config.yaml
num_hidden_layers: 18
hidden_size: 192
d_shared_expert: 0
hidden_act: "swiglu"
moe_layers: [1, 2, 3, 4, 5, 6, 7, 8, 9, 10, 11, 12, 13, 14, 15, 16, 17]
router_score: "sigmoid"
normalize_top_k: true
routed_scale: 2.0
balance_loss: 0.016
vocab_size: 8192
norm: "rmsnorm"
norm_eps: 1e-05
tie_word_embeddings: "early"
batch_tokens: 65536
Below are experts of layer 7 (counted from 0) of a mixture-of-experts language model. Rows are named router (the router's row for the expert), gate (a neuron's input weights, with its number), up (a neuron's input weights, with its number), down (a neuron's output weights, with its number) and show model dimensions 0-191. Each number is 50 + 10 x the weight over its row's rms, rounded and kept within 0 to 99.
After each expert's rows: "comes before" lists some tokens at least twice as common just after its tokens as in all text; "comes after" lists some tokens at least twice as common just before its tokens as in all text. This comes from a sample of Wikipedia text that the model never trained on. Tokens count by the router's weight.

# expert 7
router:60 52 55 38 42 46 39 32 30 70 43 49 38 51 44 51 44 51 65 49 57 54 61 53 46 39 47 74 52 47 40 58 42 39 38 63 55 38 48 28 49 56 42 29 48 51 51 37 57 45 39 47 52 55 57 53 70 49 47 51 47 40 44 52 66 34 53 63 61 59 54 46 61 42 46 50 59 19 35 36 50 58 67 57 44 52 47 53 41 64 55 64 57 61 65 56 58 44 57 44 38 48 51 22 44 46 39 51 46 64 45 47 54 51 52 37 45 49 39 63 59 69 56 45 60 49 56 52 37 52 55 49 50 41 38 34 50 39 42 48 50 57 40 56 31 57 46 39 60 62 52 77 48 53 47 68 41 56 39 53 67 47 44 69 40 30 44 58 48 45 52 50 70 44 52 51 53 45 32 62 60 50 40 56 44 47 66 70 65 52 53 42
gate0:60 55 42 44 56 47 65 38 37 43 41 64 46 36 44 52 42 57 55 54 62 47 45 58 52 58 38 58 61 41 48 44 60 59 50 43 26 57 68 44 36 47 52 45 31 56 37 36 43 38 47 52 64 25 65 45 73 56 50 45 39 41 46 45 67 37 49 60 40 58 49 39 61 52 43 46 57 37 38 50 61 56 65 55 51 49 44 45 37 67 53 49 57 49 60 51 45 63 47 26 42 48 44 27 56 51 58 56 68 54 55 44 48 53 48 59 63 59 58 65 43 58 34 38 48 51 58 48 44 46 26 55 51 49 56 55 36 51 49 45 60 68 57 38 49 44 52 33 49 37 57 39 34 48 46 71 49 58 48 40 48 39 35 41 45 33 43 46 70 34 66 67 36 41 47 42 59 69 45 46 54 62 44 55 48 31 43 65 53 60 56 52
up0:63 50 47 50 43 50 50 26 59 48 56 32 38 41 47 42 68 40 29 56 57 41 48 38 38 62 66 37 42 45 50 39 49 58 57 35 63 62 55 56 32 48 43 39 49 49 31 57 53 51 63 52 48 49 71 43 53 44 54 56 65 61 45 60 36 72 51 48 54 47 46 46 40 55 57 41 50 32 41 58 56 50 67 53 55 53 35 40 58 35 40 47 62 56 49 44 36 46 54 49 59 45 48 78 41 58 39 54 73 40 52 61 53 61 60 72 37 45 29 52 58 58 63 55 60 42 51 38 57 43 53 41 65 68 51 47 42 58 60 63 51 42 30 46 38 57 50 46 39 37 41 37 50 37 55 48 45 61 45 58 44 53 66 40 51 60 64 41 34 44 76 43 53 64 54 47 37 45 68 44 34 51 50 51 52 50 45 53 57 53 51 43
down0:49 55 41 35 62 58 60 62 59 31 50 42 37 49 45 69 57 45 52 40 61 61 46 37 49 37 38 36 53 61 47 31 59 51 47 50 44 50 50 41 65 50 44 78 57 43 36 60 37 61 39 39 33 58 42 42 35 59 52 48 33 52 39 61 60 45 43 31 38 46 47 50 52 63 64 45 36 72 50 39 58 36 58 51 33 66 56 56 57 40 46 42 57 54 44 50 54 43 44 71 37 39 33 57 55 47 52 53 59 38 34 71 54 48 59 65 50 62 56 42 61 50 37 38 41 53 41 52 49 37 43 55 53 38 44 55 43 52 35 43 44 53 54 37 67 53 67 48 41 61 48 29 44 33 54 41 53 72 55 50 57 52 57 50 51 54 77 59 57 49 41 48 26 37 55 50 42 52 62 43 58 59 55 52 54 45 37 58 54 55 55 46
comes before: "–", ")", ".", " |", " | ", ","
comes after: "2", "1", "| ", "–", "8", " P"

# expert 19
router:48 49 57 28 40 37 70 52 32 56 42 35 58 53 75 48 34 49 46 46 41 53 71 62 41 49 67 66 40 47 42 56 50 54 44 45 38 55 54 47 44 58 45 32 41 65 54 43 70 51 57 57 72 52 51 40 66 58 46 48 58 47 43 56 51 45 53 57 52 24 50 26 37 57 46 46 51 45 42 40 60 42 65 38 45 49 54 58 55 47 40 52 60 61 69 51 64 66 51 64 33 57 55 42 42 42 36 60 49 47 44 54 56 52 55 58 44 48 39 58 42 53 67 40 47 41 38 52 39 51 38 57 41 33 42 27 56 61 44 42 42 57 50 57 41 66 57 69 50 33 71 47 52 35 56 46 47 67 50 47 52 46 46 68 46 60 41 56 52 50 56 62 59 47 44 43 64 37 47 52 74 51 45 37 50 46 61 47 52 64 69 47
gate0:60 57 55 44 45 56 51 52 71 52 43 47 53 42 49 52 51 41 70 53 51 45 55 37 49 46 40 42 47 50 49 37 50 51 32 33 51 52 52 68 48 45 58 44 36 63 38 42 66 38 44 42 52 48 25 40 57 46 56 55 43 50 50 66 49 36 45 47 53 47 55 29 52 62 42 51 44 46 37 39 43 41 51 47 66 37 60 43 43 42 43 66 49 54 50 65 63 57 38 35 48 40 55 27 44 57 47 55 49 37 47 49 51 54 29 52 68 41 65 49 51 50 52 22 55 40 52 58 62 53 47 48 36 48 57 58 49 66 44 49 34 64 26 35 54 39 44 49 53 53 52 49 46 48 32 50 50 60 60 58 43 50 41 54 75 53 62 54 37 52 51 55 50 45 60 62 44 34 40 30 49 74 57 49 58 38 63 50 20 55 56 76
up0:45 50 46 42 53 38 59 45 37 45 47 51 63 68 38 46 45 50 48 35 37 29 49 47 51 39 40 60 56 67 42 54 60 45 40 50 37 53 48 62 47 43 58 59 53 47 55 31 50 31 34 30 50 53 60 32 51 37 77 42 39 54 47 64 52 51 64 53 44 59 45 52 31 56 45 44 50 66 40 68 62 67 42 39 59 50 37 52 48 50 51 32 60 53 39 59 48 56 61 57 51 66 36 31 45 58 39 57 38 61 48 46 60 40 49 59 44 39 62 43 69 35 65 45 53 40 56 65 36 56 40 57 40 31 60 49 48 58 56 51 52 49 24 52 42 41 42 48 65 48 67 56 52 45 54 58 34 52 38 49 39 69 44 69 51 46 48 53 51 55 53 67 41 49 41 44 36 50 38 48 65 55 55 58 33 57 61 42 32 51 58 55
down0:28 47 54 49 46 56 63 48 53 35 55 59 38 49 60 47 38 57 57 57 47 59 52 49 47 63 48 45 34 37 52 48 46 54 65 49 57 30 47 28 38 55 55 53 51 53 38 37 39 54 45 66 48 20 54 42 50 40 66 57 53 55 58 35 50 69 41 53 47 42 66 63 50 50 32 31 49 52 56 54 60 67 48 34 44 51 74 60 42 46 50 62 61 60 49 54 58 45 62 47 41 45 37 53 55 59 34 44 67 67 44 46 51 41 63 64 48 64 64 33 44 57 48 47 60 53 38 34 44 55 57 40 54 35 47 38 41 59 39 52 47 56 46 54 43 70 49 58 58 45 60 63 41 54 58 45 34 48 47 53 40 42 82 61 49 51 84 46 35 36 47 53 55 50 41 49 45 48 36 47 50 53 59 54 44 44 42 51 60 48 63 62
comes before: ")", "–", " |", ".", " | ", ","
comes after: "1", "2", "8", "A", "C", "S"

# expert 33
router:30 60 59 36 36 45 36 45 46 47 48 42 69 41 47 51 59 55 51 46 44 54 59 53 40 63 49 36 46 58 63 49 40 49 56 57 49 45 51 59 57 58 47 51 59 61 59 33 43 53 43 47 49 55 50 73 54 42 37 57 58 49 47 36 47 60 41 25 42 60 37 42 59 63 49 65 45 54 49 56 60 38 39 57 54 33 47 23 35 30 30 46 63 59 67 46 45 62 51 39 68 65 57 63 58 36 46 47 29 39 40 44 59 54 40 49 60 67 47 48 45 51 25 60 53 46 37 61 48 52 44 50 56 62 52 45 32 55 56 52 52 51 44 45 50 37 39 48 50 66 45 32 58 39 67 58 65 46 51 45 53 73 37 50 42 52 45 40 50 55 42 59 41 62 59 62 34 53 37 42 55 44 64 44 37 70 46 43 57 56 42 67
gate0:49 50 44 51 46 51 59 52 53 38 48 63 53 50 50 47 55 67 56 66 51 67 60 45 43 48 65 41 50 44 51 52 45 37 57 59 55 66 32 58 55 70 39 60 48 54 43 51 45 59 46 42 59 42 47 49 38 37 48 55 56 27 50 48 38 53 52 51 48 54 24 45 49 71 48 43 52 35 33 62 43 60 47 54 52 58 58 45 54 65 44 61 55 46 50 41 74 54 61 49 65 58 66 27 56 30 44 41 44 30 34 49 50 54 46 25 55 45 62 38 48 61 38 48 36 44 37 40 48 27 61 40 56 70 45 43 59 40 49 55 45 44 36 51 55 49 56 47 58 66 58 27 47 65 48 33 62 33 67 59 51 53 62 66 72 63 47 51 45 47 59 53 44 57 51 34 56 58 52 47 63 39 48 43 58 56 50 65 44 63 53 49
up0:57 59 48 48 66 69 36 47 52 54 43 58 51 49 40 49 41 29 40 51 44 49 49 46 53 62 50 43 42 45 52 37 37 56 48 63 61 32 47 39 44 42 53 48 41 45 78 43 56 62 38 54 44 54 61 39 53 56 60 49 47 40 49 47 55 49 50 52 39 67 50 54 38 33 44 40 58 41 70 41 71 36 54 53 48 63 49 50 51 35 50 38 59 43 47 58 39 47 34 35 36 76 40 58 64 64 60 47 42 55 25 44 50 39 54 56 53 49 44 33 31 67 61 34 52 52 51 43 71 52 62 31 25 61 41 55 60 54 53 53 37 44 55 43 45 34 55 76 46 60 53 53 59 53 39 46 31 44 58 57 38 48 49 54 56 61 50 43 58 65 51 62 44 57 42 69 42 54 48 47 45 63 49 42 66 32 59 47 48 49 48 53
down0:53 45 66 32 48 28 66 65 48 60 44 58 51 47 45 53 45 39 50 46 54 58 38 55 53 41 59 50 52 46 50 49 27 38 52 73 52 58 36 36 44 40 41 47 65 55 60 79 35 54 47 47 62 49 40 57 41 45 31 60 49 52 57 56 52 54 41 38 34 52 30 49 37 49 31 50 54 44 54 40 44 43 60 41 45 55 54 51 61 64 35 45 27 62 44 57 54 43 28 55 39 52 44 44 39 32 63 48 48 34 58 56 40 48 41 43 43 47 53 52 49 57 51 38 51 43 45 47 66 53 42 33 57 51 58 59 61 42 49 45 59 67 42 36 45 60 41 44 51 48 56 61 51 60 32 43 40 40 45 48 46 55 40 37 45 40 35 74 52 27 51 42 54 51 47 50 59 58 33 52 57 68 42 69 34 28 57 56 38 43 48 49
comes before: " | ", "; ", " |", "000", "8", "7"
comes after: "–", " | ", ".", "1", "; ", " "

# expert 15
router:61 56 55 49 55 49 49 55 48 46 78 47 50 43 57 35 24 38 47 53 35 47 44 52 43 50 34 67 55 60 41 57 50 52 59 40 57 46 29 52 45 57 44 47 52 41 53 54 42 64 64 46 55 57 53 28 54 50 40 46 37 45 52 55 48 50 54 55 62 42 45 60 57 48 60 43 34 47 41 43 47 53 62 44 53 42 47 57 43 50 58 42 61 69 66 59 71 42 37 56 35 39 47 29 54 59 58 39 44 62 51 42 64 48 55 55 39 64 40 41 46 52 42 63 61 63 47 54 50 57 35 49 52 53 44 35 45 43 46 58 59 33 45 47 53 63 37 51 61 74 44 48 65 36 56 43 39 49 51 34 74 49 69 62 48 48 57 66 47 45 31 39 40 65 50 36 58 46 48 51 69 60 46 39 55 86 52 48 68 40 55 53
gate0:46 43 49 25 65 47 53 56 42 44 55 54 56 31 45 44 57 44 50 59 59 61 59 72 48 53 54 48 52 40 46 46 55 65 46 50 37 48 48 60 33 56 43 47 63 64 61 61 56 58 51 42 57 35 51 53 58 25 40 34 44 46 65 74 53 40 37 55 64 42 23 38 38 46 57 39 39 59 48 48 42 48 43 31 52 73 50 48 60 58 45 38 65 51 54 44 61 33 55 53 56 45 41 44 52 47 59 43 52 59 45 54 77 60 59 49 36 63 46 41 40 61 53 45 44 56 61 51 46 49 51 50 46 48 42 30 38 46 39 20 59 33 65 41 53 48 34 58 56 53 38 45 52 48 43 56 39 41 51 48 44 58 49 40 52 53 57 51 43 57 49 48 67 65 50 46 63 56 31 42 40 66 50 33 40 54 40 45 59 50 26 44
up0:48 49 42 64 49 57 47 45 55 38 47 53 44 40 62 45 62 33 46 51 48 56 52 57 33 47 39 21 48 42 50 62 48 53 60 50 61 69 50 70 46 47 61 53 67 48 37 51 57 56 55 65 36 43 58 51 75 57 53 57 67 51 53 66 40 48 38 42 66 53 46 47 54 56 60 38 56 46 59 50 45 55 63 43 48 57 57 41 51 73 59 46 62 51 37 36 47 50 46 39 48 61 38 55 51 44 52 41 64 53 32 43 60 59 51 52 45 61 67 53 46 53 43 61 53 67 49 55 62 63 57 58 34 66 39 43 56 51 54 42 37 59 42 36 70 58 50 31 48 59 36 40 56 36 55 60 54 53 54 37 59 76 53 54 55 37 71 74 63 46 59 59 59 54 48 46 67 44 36 40 34 36 57 75 46 52 48 52 61 53 36 57
down0:67 55 43 43 62 54 49 60 50 50 38 35 30 50 63 56 43 58 50 32 63 50 49 47 74 54 49 55 57 64 57 59 57 45 42 30 39 46 29 37 51 49 55 56 43 57 55 48 38 57 57 51 36 64 70 55 52 70 58 53 52 43 39 36 49 54 44 37 67 55 55 47 44 55 59 50 57 57 51 48 51 32 41 66 64 55 52 46 51 45 34 53 55 64 48 41 48 34 54 48 73 44 44 55 44 46 65 52 47 60 50 42 42 40 42 49 48 61 47 63 48 71 55 49 48 39 47 32 42 57 59 38 37 47 45 49 30 55 54 43 49 66 53 58 65 49 56 66 64 54 66 55 47 48 57 35 42 39 40 25 45 45 33 65 49 40 52 50 31 53 39 72 62 45 74 27 48 34 39 53 54 51 45 54 54 54 64 50 44 63 53 47
comes before: "1", "2", "0", "3", "4", "6"
comes after: "1", "0", "2", "3", "4", "25"

# expert 20
router:43 50 48 44 53 48 47 43 54 41 60 64 71 40 50 51 30 46 42 61 46 55 44 56 38 56 33 36 70 69 61 53 48 58 49 40 60 44 37 63 45 42 46 49 47 56 41 65 38 46 38 49 60 73 31 37 31 40 45 54 31 46 61 40 65 55 46 55 65 37 59 58 59 32 56 50 44 51 46 59 63 34 62 34 55 43 40 53 45 38 30 54 57 50 38 58 59 42 50 45 42 36 65 50 39 54 49 50 44 51 44 53 55 46 49 70 57 46 49 47 43 68 32 55 68 67 50 60 61 41 41 54 55 69 48 53 50 35 39 45 59 51 65 53 44 59 56 50 66 55 41 33 50 43 53 55 43 50 60 45 32 58 60 35 39 53 67 55 59 60 57 59 52 56 53 53 63 54 44 45 58 47 56 47 81 51 49 70 51 40 43 43
gate0:30 59 47 60 60 51 35 60 59 45 54 55 60 29 57 54 40 50 52 59 36 54 41 31 37 52 41 50 60 56 51 28 54 53 51 35 63 62 45 42 53 51 66 61 53 52 39 52 34 64 43 58 51 50 51 38 58 54 51 51 53 48 51 58 44 45 51 41 56 49 54 53 46 40 32 37 54 47 31 27 51 41 49 56 55 43 27 51 29 54 32 48 49 42 38 34 42 49 48 39 40 42 58 60 48 63 25 47 50 50 54 46 57 31 46 55 50 66 38 43 50 59 55 45 45 39 48 54 54 41 56 46 53 41 35 68 67 68 33 61 47 43 39 47 76 66 37 48 36 45 64 53 36 52 54 62 43 60 61 51 45 35 47 51 61 41 65 54 56 46 46 54 54 36 46 68 53 64 63 49 56 40 38 56 54 49 26 57 51 63 64 60
up0:51 56 35 57 47 63 42 59 52 57 40 50 68 70 56 38 58 74 49 53 53 45 50 54 50 54 25 39 59 58 38 46 59 69 48 41 44 48 31 37 54 33 54 57 54 45 67 35 61 39 57 48 51 54 59 70 67 42 48 39 43 45 43 43 50 57 71 47 63 45 45 57 32 40 53 54 47 43 58 61 46 73 57 46 57 34 40 53 53 59 44 64 56 59 46 45 43 60 31 54 50 46 42 54 72 55 44 49 56 43 50 45 42 42 55 59 44 34 40 49 47 52 39 66 58 40 46 59 66 46 58 39 51 65 52 48 28 54 42 67 50 49 42 37 47 72 57 57 61 44 54 71 54 34 52 50 72 68 48 65 50 33 51 48 49 61 47 57 64 36 45 49 53 59 40 51 63 58 51 35 49 36 48 53 51 38 48 64 50 51 42 38
down0:60 61 60 34 66 52 31 55 46 47 52 36 54 47 56 49 45 49 84 50 47 52 58 54 56 67 66 36 51 46 54 56 57 43 73 42 43 60 49 37 49 35 40 56 59 53 25 53 51 53 52 40 56 43 52 41 52 50 48 50 58 54 40 51 39 51 41 53 49 76 44 57 48 60 42 72 48 35 37 30 67 49 63 53 38 37 64 43 51 61 48 67 49 53 63 53 42 60 45 55 41 48 53 57 57 37 55 44 46 51 32 51 75 52 42 54 50 50 61 53 52 35 65 60 43 57 46 48 46 39 58 52 45 52 62 43 35 45 48 43 27 41 48 45 35 54 49 43 47 50 32 55 43 61 57 42 59 71 47 42 54 52 54 48 57 63 62 59 40 54 45 78 56 57 50 64 45 62 56 36 53 47 46 46 44 33 36 42 77 50 39 56
comes before: "1", "2", "0", "3", "4", "6"
comes after: "\n", "0", "3", "4", "1", "6"

# expert 68
router:50 37 62 63 49 49 60 57 46 43 46 44 50 43 30 72 46 65 57 52 43 53 59 85 51 62 70 58 46 30 54 43 45 45 59 51 34 62 57 35 51 46 50 46 48 58 44 62 54 50 49 29 55 47 51 45 45 47 41 52 63 57 57 46 52 70 48 52 60 45 30 37 60 45 43 51 43 65 51 45 24 38 52 40 38 41 52 52 75 39 36 42 60 37 57 44 41 62 49 49 46 46 56 56 59 47 71 56 57 44 43 45 65 58 50 37 42 43 57 61 67 47 69 41 41 45 51 58 44 41 58 55 54 41 47 60 40 57 41 49 65 55 48 49 61 46 52 59 31 37 49 50 38 41 43 51 62 68 37 44 37 39 38 66 49 56 57 57 41 36 53 37 46 42 59 38 68 44 49 53 60 58 55 40 55 36 72 39 38 56 59 47
gate0:48 37 47 61 40 39 42 48 47 34 59 52 54 25 51 41 53 49 47 40 38 44 58 53 64 50 60 45 40 39 36 51 50 53 64 41 43 31 78 60 46 48 65 49 52 64 55 69 42 44 39 60 69 55 45 54 45 51 48 28 56 40 49 45 42 56 35 52 62 60 37 61 68 59 73 39 63 47 59 40 53 50 51 32 61 49 47 52 60 52 56 32 46 54 56 72 53 54 31 65 49 62 40 34 41 48 43 37 49 42 60 30 46 35 49 50 36 50 60 72 47 58 59 51 42 56 53 41 46 38 47 47 58 53 46 70 43 44 36 48 23 54 48 46 61 43 54 44 50 41 44 43 49 52 60 52 56 53 77 46 61 48 66 40 51 45 59 62 53 57 45 57 30 44 52 55 44 57 64 54 61 42 40 47 39 58 63 50 51 49 65 50
up0:45 54 62 51 48 46 59 47 55 67 51 47 38 56 69 64 61 41 43 47 70 48 62 47 56 42 41 44 37 53 39 63 47 54 63 63 62 30 25 44 46 43 60 46 47 41 62 46 54 60 34 39 56 54 38 46 53 45 63 40 55 51 47 31 59 45 60 61 49 44 24 60 36 47 55 47 32 65 52 59 48 50 52 59 54 43 38 58 48 54 70 49 51 56 51 64 73 48 54 33 42 54 48 59 63 56 38 50 54 36 39 49 63 63 53 29 56 57 48 29 60 48 45 42 58 45 58 53 37 65 56 44 37 40 61 56 60 61 51 41 60 44 66 46 49 50 52 50 63 63 46 39 51 43 63 59 50 40 56 45 41 58 38 55 46 49 62 30 41 46 55 26 63 50 55 68 61 45 34 39 60 51 45 40 56 50 70 44 29 52 34 56
down0:48 54 42 61 63 53 56 35 59 60 59 35 17 36 33 45 47 56 41 65 50 52 57 44 44 57 48 28 70 66 56 24 53 58 37 48 60 51 42 58 39 40 62 37 44 40 43 46 53 56 36 59 59 46 53 61 69 52 48 70 32 56 52 58 55 51 65 53 48 60 42 52 32 50 61 56 62 51 60 45 43 57 51 53 47 54 54 56 38 36 57 38 44 41 59 68 51 58 41 44 48 47 47 61 49 46 56 31 49 47 57 42 33 42 68 53 69 39 47 50 52 43 53 50 71 54 51 51 67 53 51 71 33 40 58 57 44 40 44 61 59 42 60 60 41 57 54 64 39 64 64 62 45 49 50 46 55 37 57 58 46 50 40 69 57 58 60 24 47 38 63 45 48 58 52 49 59 56 50 53 50 52 47 40 50 39 54 32 39 55 35 59
comes before: ".", "–", ",", " | ", " |", ":"
comes after: " | ", " ", ": ", "; ", ") | ", " ("

# expert 34
router:39 54 60 42 43 50 51 40 53 39 47 52 63 39 45 54 60 53 55 38 40 55 56 55 45 59 48 39 47 55 71 50 37 52 47 61 43 42 58 57 56 62 44 52 58 67 55 39 38 64 40 55 48 54 53 71 46 42 42 56 55 50 45 42 55 61 44 34 52 54 44 49 59 55 45 52 53 54 54 44 58 42 48 58 53 37 23 27 33 21 32 42 67 56 68 50 45 62 39 38 66 66 56 68 63 41 41 46 35 47 39 36 58 50 42 51 58 67 41 42 47 62 26 50 53 54 38 65 49 65 53 50 45 59 52 49 26 50 60 54 56 54 40 43 45 40 46 50 52 65 45 30 62 33 56 55 55 49 46 50 59 78 37 49 43 51 43 45 47 47 31 60 50 52 58 67 44 56 38 44 53 42 66 46 43 72 39 53 66 53 44 58
gate0:57 70 43 35 43 47 60 53 49 55 45 46 70 67 52 49 43 49 55 58 62 46 65 45 42 63 54 57 59 59 46 55 39 36 37 52 61 52 51 60 54 37 62 56 34 52 44 49 55 62 52 57 60 46 33 23 53 60 57 47 36 38 38 63 63 53 52 46 60 30 62 52 34 60 38 19 53 37 70 50 40 58 69 54 54 56 49 58 43 60 65 56 47 65 63 41 52 63 44 61 47 50 43 53 46 54 38 67 48 55 64 62 51 58 33 50 51 60 50 71 45 67 59 48 57 44 51 54 68 49 66 65 62 55 45 59 47 38 52 56 48 39 51 52 46 39 52 44 42 61 51 37 28 60 47 45 79 58 41 47 59 48 44 53 48 51 50 49 55 54 52 53 57 40 64 43 60 34 39 31 52 64 47 51 51 47 44 69 48 35 55 43
up0:57 30 55 58 38 53 50 50 53 42 49 55 41 56 54 38 57 50 77 43 52 49 42 52 27 43 78 54 43 34 41 60 47 40 42 51 41 53 42 30 53 56 44 51 39 50 41 49 50 46 45 66 52 36 63 40 68 53 44 60 48 57 57 35 42 59 57 49 61 28 53 59 76 36 70 40 45 53 36 58 66 48 59 72 46 59 47 43 44 54 43 38 54 67 54 53 60 50 63 71 45 42 58 45 24 63 40 55 51 43 56 56 38 52 64 40 59 45 36 41 42 55 44 52 45 40 51 65 49 45 48 56 57 41 65 39 55 44 38 58 51 38 52 41 43 36 47 67 46 49 38 62 56 33 59 63 55 48 66 49 51 48 50 48 29 25 48 49 45 52 47 56 54 58 49 29 44 58 53 32 39 49 41 56 52 35 46 53 54 45 52 47
down0:47 42 66 58 66 41 46 66 65 25 48 55 44 50 51 43 56 69 42 42 42 41 52 57 50 56 67 66 50 41 48 47 51 46 36 56 63 41 64 60 51 42 63 47 47 49 37 54 54 43 55 30 45 62 66 47 52 35 52 37 49 48 56 43 28 45 54 59 59 40 51 57 24 75 52 51 43 53 62 46 64 65 62 51 48 41 67 47 57 51 36 35 49 62 55 58 62 56 39 56 36 63 48 40 32 43 47 38 34 44 60 66 57 45 46 52 61 46 60 48 65 35 40 57 52 64 44 60 51 47 40 57 44 31 57 36 54 56 89 49 37 52 43 51 64 42 49 47 44 43 47 52 48 44 59 38 52 55 46 55 59 45 35 48 37 47 64 59 38 54 41 46 49 58 53 43 57 44 26 36 45 61 45 58 43 62 47 48 59 49 43 54
comes before: " | ", "; ", ".", " |", "000", "0"
comes after: " | ", "–", ".", "1", " ", "; "

# expert 70
router:46 41 58 59 56 57 52 55 59 50 49 46 47 37 35 49 35 55 46 47 43 65 55 63 42 56 68 58 61 46 57 52 48 43 70 53 44 58 38 33 55 48 59 61 48 55 53 71 54 57 43 37 67 56 49 44 33 59 50 48 51 57 69 40 42 55 52 53 56 48 41 54 64 45 42 49 40 59 60 55 35 46 52 49 55 36 37 53 65 32 39 45 48 39 34 44 47 54 48 48 54 46 47 50 56 55 82 42 57 55 45 55 59 48 51 49 48 30 63 52 63 51 57 47 47 55 51 64 55 44 47 52 59 51 55 60 39 39 42 48 79 68 59 48 58 51 41 49 22 43 46 25 33 53 37 54 60 55 39 41 41 44 33 58 54 53 62 61 48 40 38 24 49 45 54 45 69 34 57 58 67 55 57 27 77 51 51 46 50 36 51 60
gate0:58 44 60 46 72 48 56 41 52 75 42 40 40 49 50 46 43 57 57 29 42 61 41 49 57 56 43 47 70 40 53 41 57 54 55 51 55 48 45 33 74 47 61 44 51 45 54 59 58 56 38 57 64 54 64 64 46 53 44 34 41 51 59 29 53 51 51 39 52 49 66 54 56 62 50 39 53 45 50 36 75 63 55 52 58 56 37 49 59 39 45 48 46 54 46 52 49 76 41 29 52 51 46 53 53 57 57 47 53 53 54 57 59 44 44 46 70 64 52 47 74 64 61 51 50 42 39 52 54 35 48 53 33 33 41 50 43 35 45 34 38 51 56 43 50 35 44 51 40 78 40 47 52 66 42 58 48 50 54 43 55 44 39 48 57 57 47 22 68 55 32 32 47 40 48 38 46 44 64 38 57 39 49 44 55 59 72 61 49 55 45 38
up0:53 40 68 24 47 37 52 39 74 50 48 49 56 59 53 57 32 42 39 75 47 53 47 49 45 41 28 57 55 63 44 60 33 54 73 51 53 36 58 44 49 51 48 61 51 62 38 47 72 53 40 43 65 57 38 43 62 49 71 52 55 72 51 38 48 50 60 57 46 43 62 44 40 40 57 59 62 55 52 50 60 48 71 44 39 65 48 63 50 38 45 59 42 44 49 56 49 77 34 34 60 56 53 43 51 39 50 43 50 44 50 61 62 47 32 76 56 52 50 43 51 57 45 65 45 33 59 47 39 65 64 36 50 35 50 22 44 42 64 53 54 59 58 43 39 49 49 43 39 59 53 50 52 56 44 38 50 45 59 38 46 46 51 41 54 39 50 52 52 50 52 51 52 59 59 51 46 52 52 41 62 44 58 40 62 53 69 51 57 31 45 53
down0:40 56 64 44 55 63 57 47 41 37 62 57 45 49 45 67 42 42 15 55 50 67 48 60 42 27 58 63 56 42 38 62 61 55 64 52 57 60 66 31 37 62 50 56 41 46 41 65 43 46 34 49 52 44 37 59 38 52 48 49 56 48 58 49 48 44 53 45 46 42 57 38 48 37 56 61 36 52 51 30 54 54 46 53 38 75 46 33 42 46 58 51 41 42 31 56 53 44 54 58 41 79 63 41 32 52 31 59 49 45 49 43 52 43 56 67 42 58 55 41 44 51 49 36 59 49 52 53 53 65 46 55 37 55 41 33 42 43 56 60 55 57 45 43 59 53 59 55 39 46 43 43 62 42 48 70 45 55 50 63 71 62 60 44 43 41 45 62 67 36 69 52 43 44 43 50 57 43 35 62 55 45 58 50 61 51 44 41 35 58 66 57
comes before: "1", "2", "3", "0", "4", "5"
comes after: "\n", "\n\n", "0", "5", "3", "4"